Experts of a small language model.
Size: 12 layers, width 192, 23M parameters.
Experts: 12 experts in each of 12 layers, 1 pick a token, a sigmoid router.
Training: a variant of Muon for the experts, 326M tokens, 4969 steps.
Below are experts of layer 6 (counted from 0) of a mixture-of-experts language model. Rows are named router (the router's row for the expert), gate (a neuron's input weights, with its number), up (a neuron's input weights, with its number) and show model dimensions 0-191. Each number is 500 + 40 x the weight over its row's rms, rounded and kept within 0 to 999. Numbers have three digits each.
Before each expert's rows: "comes after" lists some tokens at least twice as common just before its tokens as in all text. This comes from a sample of Wikipedia text that the model never trained on. Tokens count by the router's weight.

# expert 10
comes after: "\n", "\n\n", " –", "=", " '", "\""
router:489524530485535536584566584515523505536490428601481559472531559443475446436527526517515531486484499506532476544448570529517492491508506486496448542502526523542505409475494508467546481492474492531575495502461496543464434505552513477518505503567465475510449479563470459507483478525506513488439526474503467514416483386475511540482569471481484482517522482490522460492497546486520497538498419532437443464557385552514493520429509470495486526536438526579535492539507483473471546501473497551599444509526476563490527482466460558549436435505529516509466533484444457429563490493435428522
gate0:490474482549526541475551464464515494478465444437522508518493507507516551576487428507549524506512402508535474483485503449599577524498498439521470508494505462545549420429460497490496475542499544506564583495463505532525489552397520562523521521492481411533467531526514433472439491542498514484424504506508481600461537491501519445472532521536557544506515507498445469507494476588409468500490530488508502518513437466486506507430524499503486552464491504508517517535443445432563586449480503520576518541484458559470430519578518480538538494428490509508465585485550548543540516470475505531
up0:450471554487530519537516460464401475410454480505456542528509572527529539403511472550556487473581415465572468461499580555524535491478473508514461509508453530547550401491539447463516513560479547491539527534483489533564490631550442525437467545528511441536490498523489486505499514515514515519423550491555472505474477502453534496445477525472527570516536504499478433517414467522437446432524469515602527548531579475478502481452583505497448563551522453535459532554492461486503502471500508492487506506477499503465464483518506478499503534512456515507422508537540501508472521497469489481
gate1:478546460418547544469535529504481536506584500585444509414464408442532526521571518461455517518445479515528446524417553512525514509483511455556516520475444438548540549492427471452485447470460526492565493509539445486495495477490450524551504481567468513520509418530497436426548536511446541536450522503460468485462534451491533584534522480540515470449491601561547489486504522496560507598530520493509552530529610549509496531524530462497432465550542521563491502480534520487461445501533477448482544480543508538470513473510509493478518496484486523496482529476525477483552403539485479462
up1:492475404484488479465524509507545473526571503567545555407479438442535483559511500502459512534465530478567465490451499507463499528473460513518532543527499491566553511511420499521502484488487469483557548439480471475449513497543497513472466523534500472621554501568452446513514513443498525585526473542471568468509423458475577540442509452517431507467498527467532584518508443521537464516496520496487479401518487501501474490457544456447493468554538529473498497562597444526467520505495518405541509464517464528564484517451465520505571449497498520410451474490534556501493543475455437471
gate2:573477466491526488574470530492468451518524523512483534360486502532487484528473454507454484445519501477512555540490527537491514551500488481413450491440609501536487464528526541483482499516498526487474474509460577495502516549607420471569502499526519462487457464513518524503479553453463502464467521556522517447463520517592540513473502480480553527495459439529493435487553547539515511535454468523506613499525403538499514458546477461428538473508510517477482495418478587498535457432528482498510547512508502522455537539464425449530499538538526538486444416509462537515467526570444459540
up2:507458520553611480564508504507526496506557498481554517539496481476534522393577517444496493558445505513485470476520484444505569425474512477512516433566399479463621493488506509479497519502516519472542431470527502486504573505468434485519526524451536495524516475516493443522521542494554546491516461519525435548528490518467482497522457554454478494531553561522474418540452462596451511520452620508497470509483511517468425492523558502470409474475465481448486515524531546447481464512456515516550479543440478547467496459461467556512480486387517527453483486526482511493470548543525527466
gate3:452546494471507503470492591434453520601444449510459521522525538512439545510501521546513532470522570489508526553565472631477501491454488575478559520478501449444640496468462510499537485616535534536465522444514521460478486440516543551565484523497536490511455557488514521479523508468477556485508403486501477487491524467466476570538494479551445509502429486523514478538494492519532500477522521489585511527468511468510575466461452517497616482464412476519533508483484523455529502532495470493459519440578496548505527534569437470486479550463524497476517489486505481481547545504484543481
up3:505485541529477489567544463545468447443629604466563491461519516473493421512494504458455481554443502499576466524463511389478548524517452472506459483533538488525444514549548503482513538391536544493508536524465481563537514463473428529494460445501454496506520485505490517562504461545474449542515544415542500460480490502481571400513542550520492455516577482486441480466497539507485488455442540518482523499497419490494466508535540495524438508502562519464466535492515498521547462520493459509477519520487542446500435472503585450530510417455491466542482474516549580463478486503463506564
gate4:535447458509543499482530610574453467493556443583470558459453463429431516522517487524503565525498517558486471454565522506500485530468518553423444546537440482445530455554512539449516494463491475550508447423523471459534485482532550494475491490547476450454554494530486442523533465548477495549509538494510477533572429378456561493451503516509480473468542485452555465478486513510555488460503476540516435448541389478532477480460552460514499483452477512465499444513534478499464466461451514437491427482523449515485477494518495464465533499568470495459469459464533475581505554483473450476
up4:474445472537427503478515456481552507485529546481553487521484541557552532536486544467553411551535500471510480534517459509497500531486465448604594461486537540532537521455529479480470593497508464554434530492515506533451522477455439509473511565462503556581505491532473464447477520442559524511554442442520521502482512618554449529586460512474538523497474484508498523528511478551440577506506502451510526505475529504413494500586498555501515487478542476509541499543507527498481515520508515410520524478462492477546508506474518562555367475470525463487493531557522504439441437487488572510
gate5:460550456481531479500488503477530550560518541524428553516512537528548496531493442534474514458504482493546525520500556537580444539444526483514515535545480441495482472549445514490442527487452510466457472525528477469426499526514551426459460525524444529542524518483530552403488542437472522486475504574464520501522533475497523528476511526526519435449439518488518454524534498449589518611464513565549462487526432550472504546489502493482513424566444473482471575527523505559453588531474470558491463463548424461440502421483423492575505437569498489479478515535507496439512484511419491495
up5:421509474514578472463473511490471492556544486498586551442501542493504535502511443434486573492472519472554451538516514458532467468479532466479470560488528527499521525474469524492506533466511561409461497510480404565508565551480435505486558547500554568507538491479531513475499570448461579540493506554468570479451526454500502469495531508443510495586491424439450493519578538446550525504495530456501491457525437516483496546510469440510469447583481518521423455550490517536438545487429515574577518478470507431519524548483495507471548548483475475499525513532488474530469471547541582445
gate6:481490577521545499515463506482496484465502445506448531502500579445469433507483548529420493442476488487539470503451531492535537489459503417490448459448569465472563495561438509465439482472489433548490492486496579438554521489544400463470523498535513543499445535530522568426430457540475525455476474467569483522497470468463522454515489472486484479502525506462423404494502498486462518528590473556452511577463442513451498462478516450489435484446467524500575469515461577520541528434527558536494519484513538479476478485440483561503521422477474535423460492544501457439498489510492503566
up6:494567529472562492467489515461497466482459445473490488553423508548496534495552498489496534523457507505540499459521520512620423467460490492494514491529524510544569541455521497543504500536565424436532496474473438547482498511446532466548507524477489439457609442492559450507538509524483424524481469516525499519608470544467511407548489536537482516495451473478472468516582426596467520409469550537498514490497507458555525397520484549495510490445477496518510560527487505486508581498555494488588441491452484553500485512515472455460471524471462496492568471553444506512432534502489523463
gate7:539529508462492521492469519515553496397450457522477505455529532540498579576479508545513475491478489506541529497526457535501531518541542439471473527542486450498505439593522538461547533482449494449520507432438457509531450522468506467505428444575477564462473528507570460521553491462451513459489544458502472472377509526445475507428459493482564536549477451501454520566484517452539562568466426472474494527476483413531540496532527561494504545474510492521448510440525500472528508450461477476541466551443557560497452537496521477525478473430524518484578526512552535425495524564559487555
up7:492421560481488472503502483549472531571513527511579550484484521440530458479454462494497525508518435515508586555470547493453451463465465493549471504417500568457504552444527484521512427425604586530458456510547485496463572487465490542458521585476550526525525538474431525550449445541462464527541548508489540508564532442530470504473498555569476495516510519506523467441507553531526471485501557511479554503485539536471451535539444417491461486465494452488465434487517502451467437510555470498460526435529464558449464445506499459483557544531488509559444435470504500497458450457522494460

# expert 8
comes after: "0", "3", "1", "2", "4", "6"
router:521572473447494474470500495491487557491510501501439454501498486511522511532464519522486500513481419579440515473480483456499562511508462520588502499567590481499486482485474567474528624458448456498506538483529579574572481506521453512497523543568596586501501454471479441614513494433493377475555495442457418575503559496508527457505524480482536507458462491403527488462470487535496552475553502461492544477450511509516510443524509451483465489488492488493547531502469473542468465494513529465521513442465490471511450420522513439461556462563477497520469507523458435506479502479483513474
gate11:488533497525471441518478521448530499470488426529449497471516542507505479512447512488443474511503494455578531537483464442449449543596493521576508492520534482485454597474504509523506568509527528543500532406463448488488553548489509449460498483436496505480474484478453480404514456435478519492544498588543446560471487483454549556380408519539480488496440543548465484566529524520559501498577491503515469471493404546581513536521489546493527525538470457543477532494569495564464476513486484401525514504523516512489428456539553481455493524450511424522482441500517480438514498506493478492
up11:538479508405470491505554478489515502487529495477499438515579492532489425434489448523510543518448548487464513472468487479476603463573402513470565483539488573463466504470540567450562492481491566506406461454490446500543497523479478472511521483483530528536446469520555483548526509593460496491507524553429471459470488494435535543515532539469475506438533407519490521529500447492504509512475553468472456519525531468489580494507522455564478446504506477540486473436395472492546466523505576522476474433503499533568489502496530496512475494480498600438508511421470541503525493429449534565
gate12:494538403452436474500512508564548453481553473531407546547495473404515456503436535548477556453510516545520541488481467500521545500499458520475465493467500520461499443518546389491463491540523507492454556530544596505541493500477451466536473535486483546585457551529501462527466490459535478445537558483449469463494477519506470482513539489535583533477505551492539471508540473507483533483481529529513448550547446432511453508517511449513428449551504534497537464480507463458521475477482462611436541485438574442467448536444564436481521476528547488506514503487501439485496474542427533420
up12:471452534596570558529475541561454516492492483483535449454478501524510492457553453436511472453535478524463432525543524470448481478433544463491542551502530464493525557543517621493533538476443501518551493506515411559532451529504480539493525477544445512420498447508503507489542481507449613504506461499558499513444535451530486482556434532441480558507498472509514508503427506492537468472479465542505515451499536493522544456484502522466527550414532503546500511538535504469490464497525570434479525522544493539484535493515442566507439517486443452522486434532436606472506495511535392541
gate13:549483478542475415529509531505496524424562485467519438473468476460520534491563514542454490522570471557540488489427573460485533532460506484504426553453534467486469487520534556400542528431547445446475554479521490503458547503522536472555476475526438506443496519496513458516503479468534478491469511523476521463491473412460554526492524509557493561485421493408538481514533502513471535442559548473501500559501551572555516468491503528531556467534496563502552596558434493499554533513518502537500431471465505512584538492534504440518508482531488498489457579453533533527484531594438519434
up13:512546516439521457506542622554472464500461502545467530544470496525510506501468534493526511574509504445487479453516523501504522500497597474517508474452481500473439519481455508455508547479428481468481494462511501459484478486486562484504512474571569545479396501461461481548518453564484437544395459478473515466451514455507503498452550449514477505376419482432523437509475583437540482557462430464503546480512481496506538457493516546495527451501556515492476518505465486488521503526559534513544479468522544505515436477487487535519488596503501572505510499570568581489550485558436556564
gate14:498554439419452529443483437591454489540532532478438464490514493423451471521561487480503501588458510474492532538522412475556581508488466508582549465473517416555486490547504589498474490521525507484467503492564512515505493514533518530474430491524535535550439515502505503507484499458613483534506530521469514490541557442541470518490496529464552482566479496493530481441539515463502463514477530459436467484555605542526431494446538463515471488450454426487488541538505527525499472481552473514585527502451412445496502542590461441463445491534484481489519537525459460522519500511497560524
up14:510538430595569485515497510478528468476548416560543525502521506499575368523501505543520529468519496420475501484442505529588530478482436430461489497545481581463469465540516473472500520457480545435502495567522529475542568517465476396503490486587497504511435546492496535457538518474563533462485450498546509457529518544498511545540449442463482508511527546496417500478563511483504503461507552464575523474483519493555467517562451492463486542529537486505545451420510478457477517528440554535511542511439541460554508481518561519548521539491526511447501501530497558446584500464544512502
gate15:482583489409441489509481497482538497509500469581497410529494458485558525595520497449501545500500529522463547500576486504456510488427416469515506487521493493566515520525515541583480469561462492507460448503435537554529575525474394478459536515440470508522527454419520492518497515506489495515521515520475429498500562576492465475462485494534547573535504539516516522449604501488588501555485494446469466473525548505530431534543499446504497496524541485439528562454465430519418522538513525446501428473531556503522494503501537488475505514492505410489461516463470458513477544423465547532
up15:538516494428466513504470445489470553477539487501446444461473518478514493549539494556533530425496515524501455509458406495454507536462513526462533556484508521551507497505515559541441450517520559467460452529455596471569499505506462503449525521493448536485537424419448447533548556534500448514505517458445448479505490529449498527505494517446512509512540437570528493506483438514515483511476481452410476476473499495457533551495500492436616508517514446483503539469551438523478501510546572485438488484462526461465446588504544633497471532435477518498520508460593490436507476441555526487
gate16:443456517531437542489486515459477602558533388552539551472473463403534582430562510485554534508539479585561486437517548488460494458450556493511436547478512478541491520554581481503465495484483520517448469454524483485455510565520491516520480452552500458454574487516507457526478510584520435468447502497497466537501479518411499506500501481482493470503467526446487457460439408533517503492503496529454475482478573517516501496525534461523500551478537421535438511481399494530529423524528537483490475479481519548468453440517498465511497474571472466422513451502494563486458499443498525528
up16:418461518498504496456556434448471572461503476462559455457424512460526585542566464519518493470512571472446499457468488513530512519411420501445498496503462528457479507564509527468517504525448498470490586494513444536500522478512481461430512498542474446493469528525509463545491532446467530457417571504589499519443483461500534465510513466509505485554433524450513462435503467557449451512482516475508472502509531472497508460478425533494478497434480508490467483469485459492521430495436425572522542425546424585510572419524487479531466468492504475467530495456463597540525484469551503478
gate17:440472563489541519482422499541433440448450502541459504571437456417529462431493444508493529414537505552475448476477537532474545499499394507538430532499524437527500493467503513487560517451468484490502567500402564503480499464535534569546450514443515452522434530493549595529493472462440516561500483513493565498439473490483486578455500527455506501516525487485447524514530445519457481507508492492550448551489459545486493428491517498516498439555465532551566537554504492385556446508491534507547515552526489476494478504566442560471561507495523475504485543507507450502548511510483471504
up17:488479539487414505530446523480515464572519467477499477528493489491570476436422542500517455463550539473508516530498624525552570499459400472507448536506454512504451434450481507510474515458556505521402470510505502489442505437508472535480585480457438478541471462451488458539472486472483486517496527524464536451496438514489541508462505490539451545500504477482481554482501538534427535531478508464579492580534531480508560448509529517448485423478523542516495488495617450442487451521503412439474546501469502473482499409538500464408513527440554464542505460553512549494490534499485511461
gate18:469466469490517490470543523579517489531414589494499524535469473418497481530543527466515501492518528494456467511479584548471488432481525457446525524502466470472505558468490489487489509592516431490485513489538510526579561499476549464500522515530644451505512572449521481476504501474555506496460565574414518477507552500548531483462525552508558511438513562514497491532484455563504554478473510577536515536451552500518475490518518477554473507480575469479502484551523472435472559473461484503557481488467549532466457480492508456533462504557522581471373525530479528577565466494479442463
up18:541534539477457558538475479427496506459547475506561494508530452537524536479444518500436465479518516467528496550512428479559448496490466464542491490492453573449541459538471496483515456434466522412445476517480513520462483428473543557482516491464426517510454469533535584526597495477502542507526463473605529474456449500451487563480474482531443427581537523478501523443500467443452503496505489473477500509481477497523515501476444514515527486532538528559504438435524528503478516532504467510464540505509452508537546464482524474520483452448491448510644459500535411432429501535580583532

# expert 3
comes after: " |", ")", ".", "\n", " |  |", "\n\n"
router:528533459503496457565435521493484452519461504496469505495542595542564480488600485523523536527520448546497542544455479468537533555563464493495549439527607535519509510492471512542508479506482482559422506465437507507486503532502511538532493511598392504490503509632428473484502504535453513523558493530512449553548452522493508475538513507528570499556492514575445434476494393477511551408487529479486519509508456501463472476536505449502482501455430433531505553491481498493500546533490535472478518437510508508472417510514477504520498457586510488459509543498500436428434503469500438510
gate11:512497479462541531447490548485444491490516531466505493510538534470504449497492546540509520472488490532529541498463505392490540535481487499495512485572467496522475513457488515437478577407460518554496520549409458528529565432490479484527468560508528551493461469474529475480478481479440456554526588522460467492549460440461455491507486538555460465484541513498445467519520447552484566475559531510498491570470486497446541459512443398580459547412474520495487558529437502516443494486477545506471489439467524504583473522529482505508575472411545490471477458541496504380507480533580506423
up11:467437467517488481444540539534519521511475462412463488559522506506484515520474479468498466479462479482481539468488524576486497543534443505522519533578481519539517495450437498504458411449497530509461564473448556461511561426494566518502493532508558525472595506430498438494510543451439558477522532508570492436473494367489458459599465519475454520484530522477490422505504477525495517510494519512512538496542509512505569505518473444521523524498483476431502618528477436538527587431482504562557521506558431484499505468556460519437503477448532492432466562522513542466459495497514549496
gate12:486550473490509493566525492436517515546500478556517454502504426468575568521518519536438543383455491483522472518531500537445425483473497479504503435468483462511578452546567456527535543531482526445486536515483481487488513458553579431474556518417443543446434503499520579447509440463507456532496472575549482455583513577477507500547456477505478496521525518439494505546485505539435478514507457534470523496512383530532472488531483538468502462497502478550513518498408515488550454494523434544480530558507499545467556432540522407469531455490447494460524551493537531522499473515468543500
up12:487485528431468536418522564576490473501555533488465485468432545462405495514426493465477488574552501557473479457442501489508549503472442512483481525487521458459472478367484524459473532444492473450506506554515421534513489467440445544515429500575588513554532431513528449509518528468421612460520522441510526441451438474530524512450507493541547545528438478546522494499462475498548515524517510465515504507480556589490547488492489454486465508510569479547599523548560511496474524479490585488516483498518496484558404518495488494490493516524467550492526466474507521491476501481463486513
gate13:475498545478569466513460541528451561430466490538586468470563540494489518464480504547453484471466475573504484511443478473493568543502429553570496499540552505518489477497473502491501526569499487511484484491508551465555493559434485431513529484548492521541471531514502495516487511572482564504498491505456514490612472557514522483520518484477540489485498511477537499459530490438462529529596488474514514492467459430515504516539458480476469474545521429542503560477523475575473526506592586425540559479520441565420529501431526503511535468565549566589521471488521529465582450481470480604
up13:466468519454530527420491511556630500529468475481529406498610504452527497563490485500502490403436498477468481508517558470537499521451511459475502481590521557519511522444508524441515512462502515520531477480482538559462451494503498513476533554518504599527522516513404589496457538498603532497467462521501499513522507543438536462481548486476587613476449503519545450483564543532494499484489519549486474479511516467523403500505474473550461496453538452459516563500529531520479505503511539535483466475428465419499520552448532482493517555468508476483525518494528479478473461504496562582
gate14:492478545424420485491514507531527472541465474456530460481532488520506513480515492453496462528521490521556535507498543503497526447480463479547524502555467533485477533559439571602484486537488457539520403456550474496530488554611488463512547455616564519492507416493523546495528480499534480503527532502439500559567471507590522529513558527505564456518518508531583552520482552492487527501524532518483522434529460466449438475495524502469538483529455491488492515466469519540429486531520500451477522536462540553479455572492489411563472498556486483477468499509428550515579461513535396583
up14:513425465483434434497440496483535488505537474452481498418542521555502451503481418496502527570479569462404475486485551497466504467494494549482480523457436430442528465558432527556457554524504555553513515583520468536553490466466463481490482523520499420454555530469482498470423537498466478414534551513513501498541484544467429532455463507499508507497534494510538519499527489493587465541497528533507460586587508491489540486505533503474504501498490511514464519572535521486496465463469611487501486484516449497568468554467496550531549475526478470440568532551520550452513557433590437476
gate15:458552496561485433470474461448493462444532533468528525550490473488511437482500463515487533432617420551518567530510496547570539478461526525507562500418561435525572516525483519454513538569452491505533463503484517488510491501501489547484480522551546540465456512500511440395509484449475513466472500418552439465508490511524506532521549501486525481478464542452408553563478560501473450448537567519458534502448511603462527524537541537511580517533462499494480496537522545502479535506516543543508485506547494562468549527527390524533496515531416514515422522501490522456469495519530550536
up15:482446556474508544501445449476474511463542530477516482480475520473485428528494448473452494654428488498469492493506486490549534532445458488476507468534484543567469495512521564593505534456500589470483527480498565487511564494461538580440511490464476504461526460506436530500543514566551569467418457460494516484494486507539499478474516475440453480514566495524509527476543465559452510510506468471507580458475463421449455526485634478500476555515527460472518556463478506523468476447524486491442496551546464548551519430489485489522483442470510532518547456487490527562473490387485499464
gate16:583511518453507529508432429479504420511550532529544449477555525606485507514494445460547480490520472422480477464499544522466546460537398514501462552522488536448519518541495512533456520466505481486573442500510523444562466605482482467559491533461482548482477485504501553472556449550520511480529536528507493485476458474457514572523504484481527508476512481569468496477581587527553476415557549488540530486508478555559538535584542478567448503472459488577506525462484514448485458550501536494549536467461530550482425485561563466533450449450546465554503495472508482515442522515527474492
up16:504518533525519524420533532531482467472499457492570523531490500498536508527449495540507542473581456511504493572582512416430460459501445489461519528568467503525514402539479498526458437537526525528513498486426501485438487522551504429486492501562427534465416520461509507452450541555430543490432514533466497520542507478517510532543581534426511460462491511535591512489456514547522570485428555505513533552381421528466460537482485520460521542519489452532500508431416463517510492500538481480485548476461534466472485497561512491518517487507474463489538491510526476400530487432508556543
gate17:577466445476440524523459483467551506508515583539486543393425470463506555495488500519493571478497513437496539510542574516463489444554527512509525517501585498563554441575623495469435385474468550503498379488495502524509512508508495411528420444510518546496490538459438545480428484524545432498498498549471470487486538502466464490548518439517497553479499511595492485529488509446475488492499493477461531505482468532499469516478493466519556549436508486455464480485456468469562530534561493514509470531542520467517499475549479492568537492479535449568531453476475454491511530479483464453
up17:501536540455477438493552522470567486547467478531493585460515474488550439470528504522477451494474509551535493463529518479542530518447502517587445566542424492500400496495530507499504530476507512566501560620499503500517457475574568469539515567476469492491521462457578524455488527475423563511470478521523444439510461425489502537493504527512442464561514440444497435471439509502463451482491444470457535484530559450528510519505497527491587459548552503516566499541506504554464489492451576441500460494524440452504448565488511490494574444501490542501478505497482504548568543559544571503
gate18:490500512416523517525475488444602485476494466471513504496560536542524441499530545524522569470480515551501489490461457507446476509518590429545525466473485500518480515482495464538451467484490557506499509462512518545504449569538517520497609521479439494505419427525554497477448532496488566467419516529506415483517473478490548478480547563523495424513444516564488512479569490533560492511493486443467525582435441558516511486544477477494388515447482492518480532506430493505456465482505578534467482552486501502472529574525513485555509526469503445366447457545459519493562507552467509500
up18:534433497531498499498430489503399537539557525520548509528415489473474516529428464493558401466476518464472404492581508469474521487535524542437464512524542482502493569455491524439508528465508502452530435470484490469507464401486514487453409470464509524491513529501495534504547509470410503571511470528530586535515505532485489483479579457519446448452507458480530492490435527517492491526461532554501437478571582525517529535458517527434598454560520512455528450507541490449444542493466493524575507550506529477442532493463471484498423539452526512530469461449520522479473504519485563549

# expert 6
comes after: " | ", ".", " ", "–", "| ", ","
router:505521488502515551545539563492514538480485415470489521494551525539534464407553489429541514541630471452439480494483568539466519438537469506519488409453516525457491497516478520440491476521488510531502504490489538508459462497429512470508493567516543546491486499485540474502526525424491543498477493542432459477457535470597437506521517502502456511508500475507554556505491507468468434435541445436503449571530498509444543472465490468458485455449462442515524520485487491489494528432487507502436468489566528583557506483544464529486493475499488463621489476510469544482575636559483490465
gate16:422519517498544524428534471428413411495538482494484559473443495521504514503497490514429531476491543518417506543493547446411509504488540474462450569546510512477492489467446507468499504525558500479489423509473509460495484479440556443535546508561524484479518556594430514506417533538552509537531489484539428516550436416456445450541496556493438488516489500527541474516475536496537497502541535489575499496482564527514520558510483483575523451483459561517551568489574547486520499473521513400515461544500481531530541525492461515497531508475525507468577497560433486575492543536484545452
up16:440485514546456513534520476512486589488491487380473458499458482490405508490475456540476459507516501528545501453512407511449479452472535466524529499542459479516505519474493453481489470513524489494541498480439497484470479439489434452473512486509539558545535503474519442388475550413501583514492580538527443498506543493491523521493481516485469513538512495526439518550496399596516540562461567522467551566537464486492546527569430508517536575526571496479464476528497501491458503513555488495509566511432478537533442477527506500547465448495463453534499556522560536504577435406486486488
gate17:482502534463505490456492494508566486481506498411462454483487518575449466460434535466477499511485480497471507456450533516387603439441562451582467467554480474451469567454463518435479444498472470486478432473462429542519494539512545539466544536553461569528468513467483457475523511503501478514526468438518430416507508532545482498491492523575492563522503452571384498497480463499515522517439543538412494580545519463430563499481457467457456457522495399505475496468553466519531519538508490558462519507539517494535482563516471551509510498546488499455492509488458476501476530481475440497
up17:504494496421486480546486513479491494437509516476577486470468580538468494479477497489452422510520471534492398458455482484451463444500504484510468382539403481541433600544483482534473492500515478449379482451514437479465471468496542502451516504511438526483538536451486463480496463503442443544459512458453462478519500512498451533506457527546462536605508546487443599492487521461527524529451493533458563560502518460459542539528507468516492484516493510517464496459499447528533494432474432537428534460499504484519455593517522552500464475497587439503482466514507502553451474450510500461
gate18:574570509514482483484458560486557536482607479465467508518529484502501537481462528505515493624577516485485557472558449543469504509442527495521449482487554514511482555567549487453508570512518447499449528467504533543483486567444515393518520456552555464462541574497508439524516514477423549449462485521497458531517527479443457594490530509438494530559535484524455549564452522545535547462494558492495506478495468515608519558464422487519491470505461537486454497483464536492551482530495528532525442458513548549524460470543431521514573448504500492479504452436489497496498543499460537551
up18:493536535518513444513521464537486470536555511487466458588524517610459475391466520478436528510501476521392552492527494453518536495550530523553469539503582420475521420504456485492549496495504515451515526495534531501461488510490488451486456552437558559409481478512574463422460514515499560584512504494496483510498458521534506474513488529473547480524502435489531542533484480474478520574492408442509576537546508535551530454543469477551526477460518514511540515517537479464489565471519542493498553463447466449560416461544538520512522477451442451528503570532489458487481524517427569478
gate19:481544512457484418481568555472568447544524554404495519537455530472454537512430489461513490504509398497443516462463488455425593514459510473517569457516529489476540496531541492501523417502448470451482538498412489472506586480499439470512488553541529433431462565500450512487497499513517496446471495466432466530514434456560572508498506556525482433472482537464491510488457509454526493525501501490430520498488526530456529439487533474409512548479448493555502454461477445500537521506554563543511524465440528473507539538524479500497435456559476551569569492516536478531448517494476497431
up19:498456455432561570518464487521424429504499540531558451527560501519522472604549465556535437517484545467496504415432517499496499506600560517472437444543487524533500476552534453532531501532569432521520467490515470490536521489495523531472538514464483470467532504512496458476486467486481459456437514512482536449511499523446527514454509517546493523489482516510456463510542552494526498513554459513479497500522516528503445528388470513500517493481476459516472520494486541522417429465541488471469525500560623601501572510533519577457513584555438417512534502475477485497475515460465571576
gate20:457417513515501449581504563476471481516444495550511471540526435411443476449542476523460517535517519494560536465496504543440490484534469512503517468473486552482440430501463483437484450544576522493508438501408502466485493455480498469532459473532453519549433508504496548489496482521591506424458502582534523471509460578443490557501522510527524513549523445497460471520533532532559467524411555446515487523514460555491482597475526491576498492586408518545536449491487466470454531523459529501475451516514532504562530499446572494515571493506518534438505594513482480534467478495466461521
up20:568572474486520495450517442485508490532549499478539461481492521587567469536446541523548500427513436493507502514512466480515481482486498543479460563520506395531547487436541555535575520522470455490442513455506467505509550570499494512491505509449550481471527520496510473542548492532471475530518549438432471503519491445487536467478463458475542497450463609489531542548480497497446500462555472503476535545508561480545505449490469493429462476416584451456403600520465539550501482424514471455478541527488515477446411447537465493505437494432457518561492439490533521463497512446548507470
gate21:485594521421525470453552525525555483594497520515488563500523459569499455460425437608504505515497522543492518524507524505500505461532515515507560488499493510501547538374509462507510459537503511515554501507545472442517537482556481460533535558472495476487541512502499530477613520495560538432441504504506416527471472510424530510477451568528497555451454474448554509556528491543494491459485563475513438560508500480471485484505473433448544530502535510517513482450547464416505504500581464524557532484435424560432492446577479449507489488512511480496518491553579476524477473516494452462
up21:516455490537449505519384505494484528495491468491501494483462546412502524533585555487453495440525471490516537561471418571583449556502414492554492527499528541510425513604404498483491550472503489483498503488484525495516419534493484523446453419509519534480500478450517548470402503485460432550516495508551535486535569532592469496538517469492519489502438527535533531462511480491550432496463544553510500531526504518500508537498466575511504467514522474467481503512512434564449507502460572491442499529565547448526481530402568503543466462481496502530524471497473454482561571480512499544
gate22:440508493527492459499457509476386545558514506483493478472490496428528580459593519539546477448477510482447460511503550551508538493437548477578498554543504490477509485561461537557483481518502552499580549508469497518524473520526475472442524561442517496484476514512500446607502466486516463514520518511459445546556561492503479412499539485545502491490566524465475528500480509508497461521520495526494434454600521496489444557427515539643510531520532530471477533476501503512444490567499473407495547535453479513430506469533528448416559491443471466532499496535427523456498509463467529539
up22:559500567453493503514538510530589460485512539593498547512509494554454425572370510435421522521477460513579539507475431489504489481544420511435491480522557504527485484441574473453548519475508413471441440456572471504478525487500551552550465414534472500528491468506479550500478492533482524478468477461517537483506457494450515535453478457457533521501457508550518459521449519493475546446514486507512561511433478536543508510556484475421507506498463481531527492574471484531508486457486566563523438462479551467552538520474469533557435478578576524456491477470550455465470493521506503495
gate23:497450482531468425496434546492456492457508496533438495501487490573557482502494482460467497468542433561504560500526482503509410470463482520496480422490597470558511543489483573514500579490519506477457475437559472513444534452434496522528529517495468514462469526457547416565521461473449503485468531571496489521515531463486504446535460554496470427489504526543546554510466504466462550536528419559442491499517464537484461507533485513537541551579552508492496549522555452546423472507554533453442554534467489505501519514518456487481450520441593404524484472548545444430451557455514514505
up23:517434512395450541537448479458486495491467468506505541511600469482497528442517532542451517549475444484479474524432481451501455399475435535499536502483536504552505419397507498430470464456546499546496444459475499512501439508576499505491504507570458432415506469442491470521538509493563522526523447470493527476526499480427445553486544475511526513521515472503579496462470476518460471469439555578467492499508470482475450529498455483543560429520429509539573449504510524493488509486476419478513511422485574518527473436515529474576549468504527573455484546479519471506548453525489469502